Weights of a small mixture-of-experts language model, trained from scratch on English Wikipedia: width 128, 11M parameters.
Below are experts of layer 3 (counted from 0) of a mixture-of-experts language model. Rows are named router (the router's row for the expert), gate (a neuron's input weights, with its number), up (a neuron's input weights, with its number), down (a neuron's output weights, with its number) and show model dimensions 0-127. Each number is 200 + 20 x the weight over its row's rms, rounded and kept within 0 to 999.
Before each expert's rows: "comes before" lists some tokens at least twice as common just after its tokens as in all text; "mostly gets" lists some tokens that are sent to it at least half of the time. This comes from a sample of Wikipedia text that the model never trained on. Tokens count by the router's weight.

# expert 32
comes before: " ", ",", "201", "202", "200", "199"
mostly gets: " May", " September", " October", " March", " August", " July"
router,215,200,164,198,210,191,223,178,216,226,197,213,205,194,199,207,199,209,207,200,177,219,181,197,196,181,175,220,180,227,199,178,192,198,205,215,226,205,197,196,166,220,204,167,238,214,188,237,201,226,224,191,186,197,202,226,208,165,214,173,218,220,241,170,193,177,211,197,183,238,176,147,207,185,184,194,198,155,228,215,183,180,196,185,161,206,217,192,210,174,228,170,205,224,194,171,169,224,222,169,202,187,203,185,192,208,197,181,183,175,164,207,205,213,177,209,194,174,209,194,200,197,219,230,160,223,176,187
gate0,188,147,207,200,182,215,196,202,210,207,205,234,219,218,209,200,150,232,167,200,198,214,200,181,175,192,244,161,191,190,205,223,156,160,198,174,204,218,142,188,233,172,209,175,222,179,220,187,146,197,194,192,200,214,186,225,166,192,214,188,232,219,191,205,213,169,211,212,177,186,211,217,196,188,188,193,210,193,214,201,175,204,179,195,226,212,204,174,174,201,213,189,204,175,215,174,196,191,185,188,224,207,197,183,206,185,181,189,180,182,212,213,224,204,202,193,196,219,233,212,202,221,186,213,194,187,164,213
up0,212,224,160,200,188,216,180,163,198,199,212,175,218,188,245,213,211,233,199,188,210,172,181,232,245,185,189,230,206,252,207,171,171,203,225,188,163,213,199,215,185,174,178,219,210,189,204,184,208,182,197,247,195,207,151,207,200,193,162,203,173,204,224,197,196,204,205,203,217,203,209,225,189,194,192,184,203,205,199,242,210,195,207,191,192,179,211,187,202,199,205,211,175,229,206,191,195,217,175,188,193,145,196,195,180,202,229,220,200,174,186,197,216,196,207,177,192,181,198,186,215,178,207,155,198,177,162,203
down0,191,210,188,199,193,246,160,198,238,178,192,233,217,170,168,221,199,174,182,214,176,189,188,213,185,187,179,201,190,220,159,202,186,197,191,225,184,193,197,207,178,188,236,196,222,206,179,226,192,179,183,205,196,208,205,245,186,193,222,218,180,170,203,208,173,208,170,203,176,215,206,154,193,213,223,189,202,222,186,207,223,197,186,209,196,226,211,190,192,217,213,169,214,191,170,191,179,188,217,183,225,234,172,188,183,228,202,216,187,254,196,204,187,190,179,177,216,173,184,201,231,159,197,211,235,197,185,216
gate1,195,225,181,191,217,226,193,173,220,193,194,210,194,242,207,175,202,195,246,194,200,200,186,197,171,170,162,214,200,182,177,202,182,190,236,167,187,246,226,204,190,202,189,208,182,219,229,221,186,216,222,188,193,216,233,221,215,168,207,181,221,224,207,137,206,214,176,198,179,217,195,192,194,191,182,217,201,202,185,183,210,219,207,209,163,223,163,180,212,194,219,186,189,232,186,196,158,147,212,195,216,177,195,185,198,201,213,164,216,194,230,211,184,217,195,203,195,188,172,181,194,203,205,226,213,220,199,216
up1,178,211,183,220,198,178,179,231,196,259,183,210,201,194,218,206,217,179,166,198,193,183,163,223,167,191,215,200,188,207,213,197,222,198,192,197,167,209,219,236,223,222,178,181,195,205,176,166,218,167,199,208,177,214,185,205,199,215,192,203,217,213,231,192,208,193,211,210,211,196,199,209,200,207,191,223,235,181,196,221,176,202,181,215,162,196,214,241,210,190,179,208,215,182,210,195,180,195,161,162,233,178,190,206,205,189,186,223,238,182,222,193,177,223,222,173,162,165,172,218,210,218,181,220,238,184,205,209
down1,190,191,202,210,164,190,202,218,189,211,208,240,175,220,187,267,192,188,207,219,179,199,215,201,185,205,198,167,210,213,184,225,186,174,206,214,186,201,177,187,215,219,189,168,171,195,166,178,244,238,177,227,234,199,239,191,178,206,184,231,195,189,191,201,222,178,202,192,189,211,208,194,198,180,177,174,203,209,229,184,184,195,201,171,215,202,189,168,196,205,201,239,238,175,240,202,189,183,213,191,204,192,211,199,200,168,181,206,209,218,194,183,230,241,175,168,218,213,173,208,184,192,193,210,217,177,185,188
gate2,192,214,200,188,179,206,219,213,223,191,199,230,224,191,152,223,158,206,200,176,203,197,219,221,202,171,228,238,201,197,196,177,181,198,186,203,167,229,171,188,238,218,214,192,165,215,213,237,202,180,232,220,195,215,192,214,201,223,189,192,197,208,222,207,193,226,169,189,194,233,186,215,229,174,186,195,179,195,230,153,203,213,237,186,187,175,211,187,219,190,188,206,165,223,240,203,181,189,157,181,204,242,204,180,202,206,209,192,168,189,212,187,184,192,214,190,215,203,182,193,199,222,217,190,216,213,185,170
up2,205,196,200,214,227,177,213,227,194,191,179,205,184,189,189,203,205,177,202,244,215,209,196,197,199,227,168,239,217,184,212,193,181,204,187,198,174,217,157,152,247,218,184,192,167,186,199,195,191,196,210,194,223,209,241,205,217,202,203,177,201,197,195,240,172,174,209,216,172,211,177,193,237,169,228,183,171,196,203,206,175,172,189,207,222,201,230,193,187,190,206,209,223,184,218,197,196,197,156,211,240,177,240,216,207,201,207,180,197,193,219,201,188,157,213,163,212,212,215,195,198,209,187,187,240,229,200,199
down2,218,193,228,212,180,192,199,234,198,235,191,209,188,205,203,190,176,199,210,195,157,195,168,194,215,179,210,185,229,230,231,219,220,185,159,186,199,176,212,192,227,180,207,204,223,173,237,219,211,236,172,206,187,206,167,205,237,195,190,192,216,197,189,203,248,210,177,196,210,210,218,156,188,199,193,192,257,196,196,202,177,210,204,179,163,212,199,194,220,184,172,201,224,191,195,231,197,202,203,204,213,211,189,198,195,205,204,163,161,206,211,214,195,213,260,204,171,220,203,219,198,188,212,173,216,190,189,174
gate3,208,194,190,159,194,210,194,186,201,197,196,208,198,219,212,168,223,190,182,180,207,200,190,183,163,226,195,203,227,212,188,230,146,213,205,248,185,197,216,194,215,179,214,184,194,170,215,201,191,231,216,211,197,195,216,203,214,185,227,173,212,224,171,191,227,209,157,214,178,207,188,167,178,196,207,196,159,214,190,209,211,213,220,201,142,224,209,180,192,217,206,170,216,205,186,223,201,220,206,195,208,208,209,221,202,204,164,193,212,200,162,187,222,209,187,174,204,220,171,142,191,205,179,211,185,237,183,184
up3,231,213,205,183,182,216,207,196,201,242,187,211,179,171,191,216,228,210,189,196,205,210,166,184,163,205,207,239,218,233,205,186,231,177,216,219,196,198,216,257,195,194,192,157,219,230,208,198,184,196,206,207,203,203,207,177,215,177,207,196,181,194,211,206,181,226,195,185,220,210,199,187,200,215,190,193,229,226,221,168,206,218,191,218,199,171,181,190,161,197,189,207,195,203,195,196,211,229,150,167,179,171,206,213,198,219,165,149,206,187,177,184,211,197,192,164,207,231,197,184,180,212,194,157,213,203,232,182
down3,212,189,172,238,164,198,216,208,203,186,181,174,188,196,180,228,190,201,214,196,192,172,198,197,201,223,216,231,179,191,187,173,208,201,218,165,204,167,194,210,219,231,151,184,202,191,217,202,168,211,210,189,193,201,205,187,219,201,153,220,235,155,191,173,180,177,184,200,169,201,206,189,201,206,181,210,199,247,198,221,223,187,177,199,200,226,172,182,197,212,173,179,217,172,230,164,204,221,175,186,201,237,195,191,229,214,219,204,207,199,172,207,180,202,200,228,224,198,223,186,185,168,225,172,197,194,234,202
gate4,218,196,205,181,192,202,181,206,200,209,214,209,166,202,211,201,149,226,183,224,208,220,216,222,213,212,160,196,198,209,212,181,190,206,218,204,201,169,206,176,205,212,189,244,213,208,214,184,196,207,230,172,218,215,198,233,241,185,194,221,196,161,213,219,215,219,212,185,216,226,172,198,214,222,203,182,209,158,232,180,179,213,193,193,193,184,190,199,211,178,209,182,218,211,212,189,192,220,211,186,216,175,221,277,185,172,205,206,189,177,200,174,195,214,219,167,207,172,175,197,214,199,196,198,171,221,231,155
up4,171,204,215,210,228,162,221,214,181,199,155,179,185,190,212,221,192,211,212,190,225,219,165,190,214,216,224,214,172,201,179,179,206,242,183,208,179,201,213,198,192,204,230,208,203,138,200,192,180,198,166,191,191,174,185,181,237,180,230,195,212,229,188,193,227,190,204,194,173,229,184,193,208,165,200,208,171,216,206,155,218,177,199,185,202,203,203,202,195,208,194,216,214,214,186,198,194,232,215,197,175,204,243,212,220,226,190,193,213,215,199,227,192,170,228,195,204,171,188,200,194,186,165,229,234,186,174,221
down4,196,198,211,232,185,191,197,195,213,150,209,215,179,181,193,209,176,192,243,171,202,199,200,197,203,233,201,189,216,215,219,223,218,209,241,198,209,214,183,226,179,180,204,226,164,220,165,193,232,223,160,223,188,195,175,224,192,211,187,197,182,207,233,231,213,218,210,233,196,213,205,205,178,222,191,193,174,261,151,192,192,217,230,211,181,225,201,228,190,230,186,217,193,194,220,209,217,181,188,207,188,208,191,213,207,213,189,193,163,213,204,213,190,187,188,169,226,214,198,190,183,168,216,215,225,174,191,210
gate5,225,171,202,203,190,238,207,207,185,230,194,196,177,212,229,177,218,196,216,231,188,197,234,185,204,227,218,228,232,220,181,207,191,201,218,201,231,201,197,198,155,187,197,202,193,163,208,216,178,191,226,201,184,260,207,219,195,200,187,177,210,196,215,193,200,189,185,188,184,206,184,224,209,190,215,201,193,200,237,206,181,208,222,216,183,188,178,183,201,172,200,205,225,198,201,196,187,180,212,162,209,176,234,182,183,213,183,189,184,201,205,221,170,208,254,205,235,190,191,144,222,180,197,197,200,238,222,160
up5,202,177,193,203,185,201,217,204,219,180,233,179,222,195,192,206,198,187,168,223,219,222,195,189,214,180,191,220,184,210,223,235,192,224,242,206,227,195,221,195,174,182,179,215,167,230,216,193,199,227,208,173,216,185,222,197,231,206,206,217,215,168,202,218,174,174,216,189,225,175,198,199,193,226,188,172,183,198,183,185,170,221,195,151,219,192,212,200,190,206,183,191,188,182,218,181,189,218,245,177,160,161,173,230,178,216,185,241,216,167,188,200,180,182,192,201,204,216,197,190,233,209,203,203,187,225,219,236
down5,165,180,201,210,140,190,186,192,191,192,209,187,201,194,193,186,213,196,183,166,199,204,200,241,209,196,199,208,200,209,179,202,229,216,171,211,207,190,215,174,226,227,205,215,196,192,221,189,172,204,225,161,189,188,229,149,226,146,178,233,199,212,193,182,219,182,194,192,193,178,196,183,198,180,182,225,221,207,210,227,212,184,236,182,158,199,188,227,216,185,202,206,215,178,187,200,160,189,184,237,193,203,162,191,214,218,223,213,169,199,209,216,202,207,208,221,212,183,159,213,191,196,208,209,198,187,218,157
gate6,213,230,176,185,203,196,231,207,212,221,201,216,240,197,183,191,191,215,209,227,151,208,198,171,192,188,178,195,211,197,174,207,205,209,183,168,161,220,206,181,198,204,178,197,204,191,182,198,232,204,208,217,224,240,188,187,176,166,213,212,203,218,186,197,200,221,189,181,152,210,184,187,187,181,164,177,200,246,161,221,182,227,211,217,185,209,168,231,225,236,198,186,198,197,197,190,199,177,205,186,232,246,216,194,183,199,185,175,179,220,187,195,145,214,208,197,194,193,170,203,181,186,180,187,202,216,206,198
up6,186,213,193,197,200,186,160,187,181,210,211,172,174,188,199,202,208,222,221,171,210,181,185,225,236,219,210,209,200,216,198,178,254,251,207,194,209,201,224,202,212,221,197,206,210,205,203,184,213,187,176,196,169,206,172,181,231,209,201,209,199,217,190,219,218,193,250,199,218,200,181,207,226,200,202,192,171,174,201,169,200,188,207,212,232,200,192,237,179,184,183,214,215,215,182,234,197,207,239,185,205,193,198,214,179,200,137,190,175,201,247,202,210,196,196,232,200,209,189,216,238,236,189,210,186,163,200,178
down6,224,195,190,208,204,232,187,197,198,139,169,206,180,233,209,208,203,198,198,204,227,224,228,221,171,187,195,180,212,200,237,201,216,199,203,198,192,247,211,212,174,219,200,183,198,215,208,204,199,238,204,211,196,193,253,177,208,192,229,188,204,226,189,200,184,223,194,225,195,199,210,207,225,209,166,202,189,202,189,209,212,196,203,188,199,176,211,199,189,186,206,219,169,197,187,214,212,189,196,221,247,175,192,189,183,203,223,182,182,199,190,231,201,201,212,141,179,172,211,187,142,167,210,185,216,192,234,159
gate7,238,199,201,196,202,200,196,194,200,144,229,186,169,200,204,210,176,187,189,204,203,205,195,200,186,199,210,198,176,215,197,189,209,193,217,199,197,197,188,209,213,201,224,200,192,193,161,213,172,185,204,230,211,213,229,218,208,171,178,214,217,199,187,217,191,243,178,188,178,215,173,167,176,228,220,165,227,202,237,217,218,224,235,198,178,221,197,207,213,221,254,170,184,207,231,200,214,186,188,164,163,225,209,153,164,193,226,210,173,221,192,191,181,182,229,193,199,207,180,203,206,180,190,185,172,195,226,191
up7,211,193,193,201,206,176,211,198,204,211,213,208,223,211,217,231,234,238,211,221,173,214,198,214,188,217,184,194,174,194,204,171,190,204,217,199,201,181,190,141,184,212,172,177,234,174,166,184,177,199,210,189,193,206,184,178,206,203,174,213,211,214,211,175,204,207,197,200,191,202,178,199,176,177,204,171,217,212,240,198,200,220,192,179,207,180,191,196,183,208,207,190,206,178,145,165,175,244,180,217,185,162,191,236,212,188,223,179,214,225,189,200,194,203,239,242,181,194,205,181,163,203,198,205,199,188,216,254
down7,227,214,208,196,201,183,221,191,191,185,198,214,167,204,195,158,200,190,221,201,180,203,184,165,189,187,186,222,194,223,183,220,206,218,157,197,197,185,223,172,189,214,214,264,198,214,202,191,227,179,228,184,178,185,185,196,202,168,197,200,172,232,192,195,194,187,175,216,179,196,205,191,227,229,217,184,230,198,201,229,240,169,199,173,188,193,182,200,232,188,159,189,197,237,212,230,207,168,219,188,196,182,204,208,196,194,232,216,206,193,170,237,188,211,195,159,194,180,184,210,208,193,222,234,179,167,215,193
gate8,184,207,196,190,201,202,206,191,205,193,229,193,158,231,205,239,230,233,158,180,193,175,188,231,225,213,205,220,201,187,186,179,213,217,189,192,221,202,231,210,204,171,207,207,191,199,202,214,196,194,201,211,164,196,188,206,194,169,205,187,203,177,185,228,242,198,241,177,219,170,196,174,212,208,167,184,199,178,230,170,226,191,166,209,183,204,188,199,185,192,208,175,202,220,236,197,203,194,195,168,201,217,191,218,156,177,194,187,198,158,214,208,162,163,201,202,233,169,242,189,202,202,204,212,227,207,205,227
up8,233,197,194,194,224,207,167,196,213,200,196,190,217,192,207,202,225,224,186,200,227,193,162,234,196,182,185,205,204,199,178,182,198,211,234,221,214,189,193,186,195,191,202,205,193,253,187,179,222,224,221,200,225,238,202,234,171,191,199,168,177,202,229,217,202,195,178,224,226,204,194,185,221,218,223,194,234,209,198,197,231,226,196,196,212,177,165,184,174,187,240,187,220,249,225,206,216,234,190,212,175,181,174,214,203,176,192,201,199,201,152,185,211,196,212,185,183,184,214,173,234,195,199,192,211,168,235,180
down8,189,192,166,203,159,195,196,215,199,181,188,205,177,136,218,188,164,213,208,185,192,175,197,242,198,222,209,214,206,184,231,224,182,222,189,187,233,220,185,174,206,198,185,208,193,204,192,171,178,226,192,230,199,184,178,206,193,206,164,202,165,197,230,206,174,179,216,196,186,210,185,206,186,187,211,234,178,202,207,196,195,144,224,197,221,181,209,198,178,181,199,206,195,182,186,194,230,208,152,218,190,202,166,183,177,202,201,204,192,232,198,208,214,172,207,165,192,194,223,175,181,233,209,212,211,197,237,183
gate9,228,227,189,221,172,259,200,233,210,191,217,196,212,192,192,186,185,203,207,202,218,221,194,212,214,194,197,226,177,209,190,216,201,176,215,239,187,161,176,212,194,215,185,200,207,201,240,208,214,213,190,197,187,202,240,177,211,192,222,212,166,238,174,187,196,208,157,166,193,201,192,172,183,193,210,240,195,194,216,230,179,206,204,253,159,186,180,194,185,204,230,159,179,225,210,198,191,208,191,216,177,198,177,201,192,192,233,199,207,187,182,197,188,216,223,190,208,176,190,200,184,200,181,208,203,173,153,204
up9,209,189,244,184,232,211,218,193,193,210,207,210,198,195,196,215,230,152,199,196,212,229,190,209,203,183,198,214,198,216,200,225,222,194,203,195,194,156,202,220,185,218,188,208,233,221,218,185,180,194,201,207,206,189,206,181,191,196,225,196,194,210,212,203,215,220,224,199,184,206,229,203,219,257,199,169,153,161,233,213,191,195,196,234,178,171,195,215,171,181,214,191,221,187,202,192,188,201,179,190,199,222,201,200,134,181,211,179,143,198,186,177,204,176,194,223,189,191,230,209,164,195,208,181,208,187,166,187
down9,194,206,184,180,235,211,185,238,208,212,199,202,274,208,200,155,193,169,188,213,241,201,191,199,152,182,185,205,188,215,205,165,222,201,177,242,185,197,194,185,211,187,225,223,224,200,194,205,197,200,189,202,220,211,199,201,187,188,189,180,213,174,231,211,198,210,168,203,216,176,207,202,215,155,193,183,237,203,177,202,206,212,215,206,206,190,235,183,191,193,196,158,178,174,179,220,219,218,195,223,189,215,235,216,237,182,184,195,225,226,193,219,203,205,164,199,192,203,193,206,231,198,199,176,208,180,210,174
gate10,182,227,180,203,233,193,225,267,208,222,176,197,197,194,212,178,176,204,190,205,155,200,229,209,197,190,194,163,208,197,207,165,205,160,214,199,193,189,198,218,225,199,200,190,220,189,190,170,204,231,209,193,172,230,206,222,219,210,174,205,223,210,199,169,240,193,184,216,171,212,208,211,196,203,186,216,243,191,183,196,241,171,201,202,216,206,165,186,191,174,210,185,183,206,203,227,168,187,181,205,183,211,191,214,204,214,201,188,145,207,222,211,208,215,221,233,186,198,196,209,182,202,156,178,204,220,177,193
up10,193,220,229,176,202,186,191,178,179,239,180,198,199,181,202,200,180,228,176,197,208,191,211,199,222,237,210,217,206,187,191,156,196,214,163,221,189,224,214,197,160,220,238,202,183,189,165,228,222,210,226,176,238,183,190,215,206,170,185,210,211,212,211,217,221,220,200,198,227,172,244,184,182,250,172,193,230,211,177,214,202,209,186,179,177,207,200,202,144,216,201,215,233,198,177,218,197,198,192,195,203,179,228,192,201,194,186,188,233,205,186,182,214,199,199,186,182,205,218,211,218,207,202,210,201,184,163,233
down10,186,205,197,161,190,212,161,205,186,202,193,190,190,217,194,198,213,214,196,207,191,209,190,227,199,207,181,220,196,217,190,202,186,218,220,181,189,194,211,195,206,212,201,214,196,170,215,194,214,209,197,161,239,205,166,208,193,188,222,191,184,193,181,188,193,241,201,206,175,166,243,220,181,193,208,183,166,192,208,162,156,203,183,167,194,158,215,188,197,211,222,194,211,213,192,214,179,192,221,193,202,192,235,202,161,169,191,222,233,168,204,234,184,220,223,202,261,170,231,183,197,179,174,179,170,212,226,188
gate11,198,184,223,227,189,183,137,234,186,186,233,216,201,202,179,206,192,206,204,207,212,202,219,220,172,197,191,176,206,192,216,215,197,201,201,217,217,191,207,221,198,186,207,209,199,189,222,187,168,198,229,183,184,170,209,222,216,173,192,218,202,210,221,203,200,178,189,210,236,246,179,172,173,194,183,174,212,180,186,184,177,170,192,179,207,199,203,214,185,166,207,192,191,218,162,252,242,235,195,192,198,218,204,164,188,188,186,197,177,223,178,225,199,204,195,187,219,238,168,213,178,180,226,201,178,188,164,227
up11,204,195,161,206,217,220,204,228,186,179,193,181,180,188,190,197,232,230,209,184,219,213,215,209,206,234,173,197,170,186,192,234,199,215,220,217,177,242,213,169,188,196,224,202,184,170,238,236,232,193,193,194,190,214,195,206,151,213,204,206,217,195,217,196,185,196,214,196,191,198,206,196,218,222,170,229,199,191,218,191,195,186,170,227,190,220,214,230,151,176,215,199,179,226,185,181,186,212,189,164,182,231,182,233,198,198,204,186,173,226,222,198,204,177,218,209,195,208,181,202,215,191,188,179,240,155,191,173
down11,188,203,217,215,195,220,205,191,221,180,204,182,175,193,224,188,214,159,151,188,223,210,211,196,197,202,244,187,188,223,224,164,226,171,200,183,181,184,223,220,208,210,191,186,218,176,216,199,228,195,190,206,197,197,200,194,185,176,198,222,175,199,199,221,184,217,212,218,206,232,201,193,171,199,148,212,221,200,190,155,206,223,169,168,211,219,231,203,205,216,168,214,204,201,231,206,210,189,201,260,190,201,219,180,231,209,207,222,239,169,217,215,178,198,195,186,195,198,202,232,226,181,202,191,222,164,210,182
gate12,182,199,193,173,194,188,207,213,204,202,221,169,244,215,231,191,209,206,180,218,179,219,186,217,198,191,203,182,163,205,218,163,213,169,218,220,194,172,172,180,219,190,179,199,199,195,229,188,198,184,205,211,182,194,177,182,200,184,208,223,218,206,211,204,181,218,192,183,201,188,194,201,210,188,174,182,165,207,199,157,197,128,199,204,213,181,202,225,193,193,205,196,184,174,179,219,176,189,162,182,204,213,207,224,201,216,205,226,160,211,181,217,165,166,236,168,205,216,212,203,173,180,238,214,152,194,210,198
up12,206,211,204,202,194,184,234,191,196,197,188,152,228,179,219,215,210,205,179,188,196,189,191,195,217,223,192,261,231,214,207,213,204,143,212,209,164,209,200,202,227,201,178,227,199,194,190,195,198,197,187,216,209,216,224,160,197,188,167,189,184,179,217,189,216,195,201,165,182,197,202,228,194,215,203,171,205,184,187,214,179,180,225,210,200,186,209,166,204,173,144,228,210,188,192,185,229,199,204,197,220,154,191,177,198,229,184,224,215,218,191,233,224,198,171,221,221,233,189,205,189,184,213,195,183,180,202,232
down12,235,167,200,211,216,227,205,213,214,167,227,203,228,199,162,198,208,185,197,188,205,203,210,191,206,217,209,214,225,204,191,248,178,195,184,176,208,215,196,183,161,239,197,235,194,195,188,181,168,173,218,180,222,198,204,180,225,216,188,179,198,162,173,192,202,172,191,201,236,194,219,224,232,147,188,212,191,241,208,194,184,230,194,204,176,187,218,205,186,223,216,195,211,193,222,191,204,201,201,236,188,213,218,192,156,203,212,215,204,186,196,187,211,190,206,212,225,253,179,186,206,238,187,215,183,217,196,199
gate13,198,191,174,207,205,187,184,199,200,209,193,187,173,195,179,244,177,217,190,213,159,192,201,190,159,207,206,194,254,174,198,184,199,196,172,217,183,187,218,217,193,208,216,179,209,210,204,163,232,197,200,202,216,223,195,192,192,202,207,169,210,206,212,186,194,199,197,175,206,206,165,177,227,176,174,179,229,163,217,177,209,216,216,174,178,228,161,219,180,218,177,163,214,232,195,229,203,212,225,236,250,187,218,208,200,161,196,202,171,184,193,211,227,200,189,179,222,210,207,199,208,203,190,214,164,223,192,224
up13,199,189,198,208,202,193,219,211,217,182,184,156,207,185,226,196,223,218,215,212,170,218,209,176,167,211,176,196,241,199,213,205,203,188,199,218,205,200,198,191,206,190,200,187,215,162,154,181,178,233,171,225,206,212,220,176,205,170,207,141,176,195,200,233,210,185,204,198,217,248,211,208,188,184,183,173,237,219,177,199,181,204,204,204,198,184,178,197,178,180,239,203,203,183,194,204,191,197,220,149,208,180,191,199,200,199,187,168,177,173,186,223,185,192,185,177,242,223,209,192,203,195,176,193,202,236,169,174
down13,191,178,210,212,184,214,204,170,184,225,208,201,200,181,216,228,155,199,227,223,207,218,183,185,187,186,214,215,236,179,190,179,213,209,196,164,172,223,220,199,225,184,214,210,201,154,159,156,193,209,215,242,219,194,173,227,178,175,185,238,178,209,179,202,205,225,206,176,184,203,187,210,201,191,174,211,162,205,192,226,202,177,204,209,168,166,192,184,174,204,180,199,222,220,198,193,241,210,199,226,170,200,208,232,180,181,225,183,182,194,229,210,188,201,197,189,176,195,218,219,184,214,222,167,195,188,197,213
gate14,228,203,198,188,228,180,193,209,155,215,179,205,189,222,178,224,233,198,228,189,191,175,195,203,199,210,195,240,200,213,205,230,205,207,168,211,234,200,213,193,208,228,228,171,191,221,214,203,153,226,181,221,220,204,198,166,211,175,205,188,201,221,217,213,234,231,184,172,202,223,179,212,217,180,181,208,182,224,199,213,234,223,225,216,162,192,196,192,182,207,190,190,174,179,189,220,164,222,208,193,225,211,209,186,169,246,203,187,191,186,208,192,186,231,197,217,220,192,237,182,239,181,216,190,218,200,177,210
up14,217,195,178,227,194,215,194,190,225,191,223,166,219,202,182,193,169,231,196,181,195,183,177,198,198,212,172,237,200,196,170,198,227,200,223,197,159,213,190,186,189,208,171,206,206,216,199,224,179,197,167,200,201,187,190,204,194,216,186,214,213,206,224,227,231,206,198,212,187,198,193,171,187,160,222,170,218,208,216,206,224,178,173,207,134,176,143,214,204,171,192,197,224,174,183,221,189,177,199,200,192,201,188,183,176,201,235,188,197,159,190,197,172,190,198,198,186,201,200,169,202,203,225,244,179,176,190,180
down14,176,199,234,198,199,205,184,192,195,224,160,228,217,183,184,235,244,235,194,198,214,211,216,218,194,202,220,185,202,180,202,205,205,195,202,221,185,239,164,183,205,181,209,145,202,223,187,194,221,207,214,205,215,199,224,242,220,218,219,222,227,188,210,202,160,207,201,179,212,206,203,166,195,178,206,212,197,216,161,219,211,201,174,165,204,181,204,189,189,199,193,188,179,237,195,173,186,197,189,194,237,191,181,228,201,222,194,189,220,188,168,206,193,209,231,163,221,182,208,225,247,208,201,195,175,175,180,182
gate15,172,211,173,228,216,182,201,184,179,221,225,229,192,194,216,203,187,198,186,225,190,220,209,233,203,164,191,187,154,218,187,206,228,202,200,191,196,181,177,193,172,194,216,212,187,166,254,249,203,210,206,204,230,114,203,209,169,182,236,172,183,209,207,213,238,204,214,177,194,192,183,203,191,174,205,153,182,193,197,183,204,195,191,203,221,204,196,216,197,223,184,187,200,196,187,199,209,224,180,191,206,233,201,203,196,193,209,211,201,211,212,202,183,200,196,205,220,169,200,208,219,215,170,221,230,219,186,204
up15,208,213,220,163,187,211,220,193,192,220,192,206,226,181,183,220,230,198,194,196,220,185,231,185,221,209,195,202,222,219,153,195,259,213,198,165,165,191,197,234,207,193,189,215,214,209,223,182,220,228,209,170,166,189,215,195,172,202,200,187,192,169,210,194,207,166,219,205,179,192,179,199,188,211,215,181,188,197,238,239,204,171,207,179,161,212,187,205,179,220,196,198,193,199,183,174,219,196,224,192,181,202,206,198,207,191,182,191,230,187,190,203,195,148,184,178,226,201,193,192,181,221,188,226,210,144,166,196
down15,195,216,179,224,164,228,193,207,218,190,164,191,210,196,188,193,213,189,208,170,185,200,193,198,194,147,191,221,204,223,209,215,205,193,172,176,186,209,198,192,178,178,219,259,206,220,176,177,170,176,181,159,169,213,182,197,189,223,210,198,145,168,181,196,202,209,205,192,198,173,236,206,195,200,219,219,162,206,188,210,181,180,195,203,210,177,207,186,174,199,203,167,183,178,222,203,189,232,169,208,162,215,196,213,187,223,228,208,209,178,196,206,221,204,170,211,217,191,217,218,204,226,193,244,219,206,214,186
gate16,180,186,158,185,199,226,184,181,232,214,212,200,221,173,207,193,199,200,209,194,180,215,184,172,185,231,225,202,193,177,211,246,235,212,199,193,219,181,196,215,195,184,196,252,202,180,235,237,206,187,172,216,220,225,213,199,227,227,203,210,191,199,182,229,214,202,196,237,189,206,198,215,210,185,219,162,195,225,215,193,193,228,240,169,175,213,170,186,202,214,205,202,241,206,170,171,182,185,160,204,194,212,211,159,203,201,217,175,199,210,203,223,193,203,203,193,165,204,193,172,176,183,216,213,214,178,187,222
up16,190,187,197,200,230,212,190,187,164,206,178,225,190,253,193,182,205,203,185,203,175,181,236,208,175,209,226,159,182,195,190,186,221,201,219,174,197,212,174,191,196,238,199,180,187,198,217,186,198,198,223,210,233,206,191,217,229,236,191,181,156,191,171,237,194,209,194,170,183,206,215,190,194,181,214,205,179,196,149,185,221,181,166,190,218,230,189,195,199,241,228,164,220,171,176,220,205,230,226,196,190,224,167,186,212,206,228,206,208,226,157,198,197,202,198,200,209,197,223,189,214,191,212,211,187,203,204,199
down16,215,194,182,206,175,200,221,190,204,196,200,186,168,176,189,173,206,225,162,205,218,157,220,200,173,198,221,201,210,167,196,197,169,216,247,217,199,228,207,189,200,192,224,185,198,232,191,170,220,235,204,218,177,188,242,199,185,238,208,172,207,229,205,216,212,188,192,187,225,208,174,251,189,213,196,181,188,209,183,201,237,202,167,222,222,195,232,196,171,210,206,226,155,182,192,217,206,176,201,180,190,193,212,212,192,209,200,253,195,212,185,211,232,208,210,212,190,208,222,215,166,216,201,201,212,182,195,217
gate17,189,196,183,187,224,186,217,235,199,175,210,202,194,180,215,198,181,211,224,223,176,206,175,164,198,187,224,222,177,233,180,191,229,213,161,181,187,185,226,177,208,181,184,213,181,232,210,178,203,211,228,180,180,205,222,227,167,197,176,171,202,197,233,184,192,198,265,185,219,214,168,181,184,194,181,197,210,207,189,187,205,226,232,179,189,198,175,201,249,210,208,187,209,186,204,201,205,148,187,201,204,188,214,183,214,183,184,194,209,209,197,195,210,216,163,224,196,171,190,209,225,190,181,195,239,226,187,184
up17,199,246,188,181,208,201,156,203,183,207,209,191,202,171,195,217,181,221,196,172,208,162,185,209,204,191,198,204,228,168,156,230,219,204,199,190,166,177,196,222,222,185,184,189,213,162,201,182,191,173,237,193,202,203,185,210,246,168,209,206,204,207,206,223,204,211,201,197,191,224,206,216,165,223,206,226,230,196,189,186,209,225,178,175,217,213,200,213,227,168,212,198,177,207,188,166,200,189,220,199,184,184,188,211,156,191,158,242,195,178,200,211,213,223,225,191,205,214,163,183,205,168,204,190,224,183,183,223
down17,202,202,214,172,200,207,223,227,168,191,190,181,179,229,227,186,209,168,170,181,183,197,205,212,165,213,197,205,217,197,183,194,204,222,204,178,184,196,161,172,180,199,187,230,154,209,219,170,211,221,149,193,222,173,211,209,232,208,205,184,182,199,226,181,237,182,187,201,187,199,247,181,233,176,192,194,213,206,235,201,234,220,203,225,206,209,192,238,191,225,162,198,221,181,230,187,228,208,171,196,208,186,209,209,205,195,212,180,211,187,202,215,203,205,201,181,208,215,209,210,176,212,198,170,201,229,246,215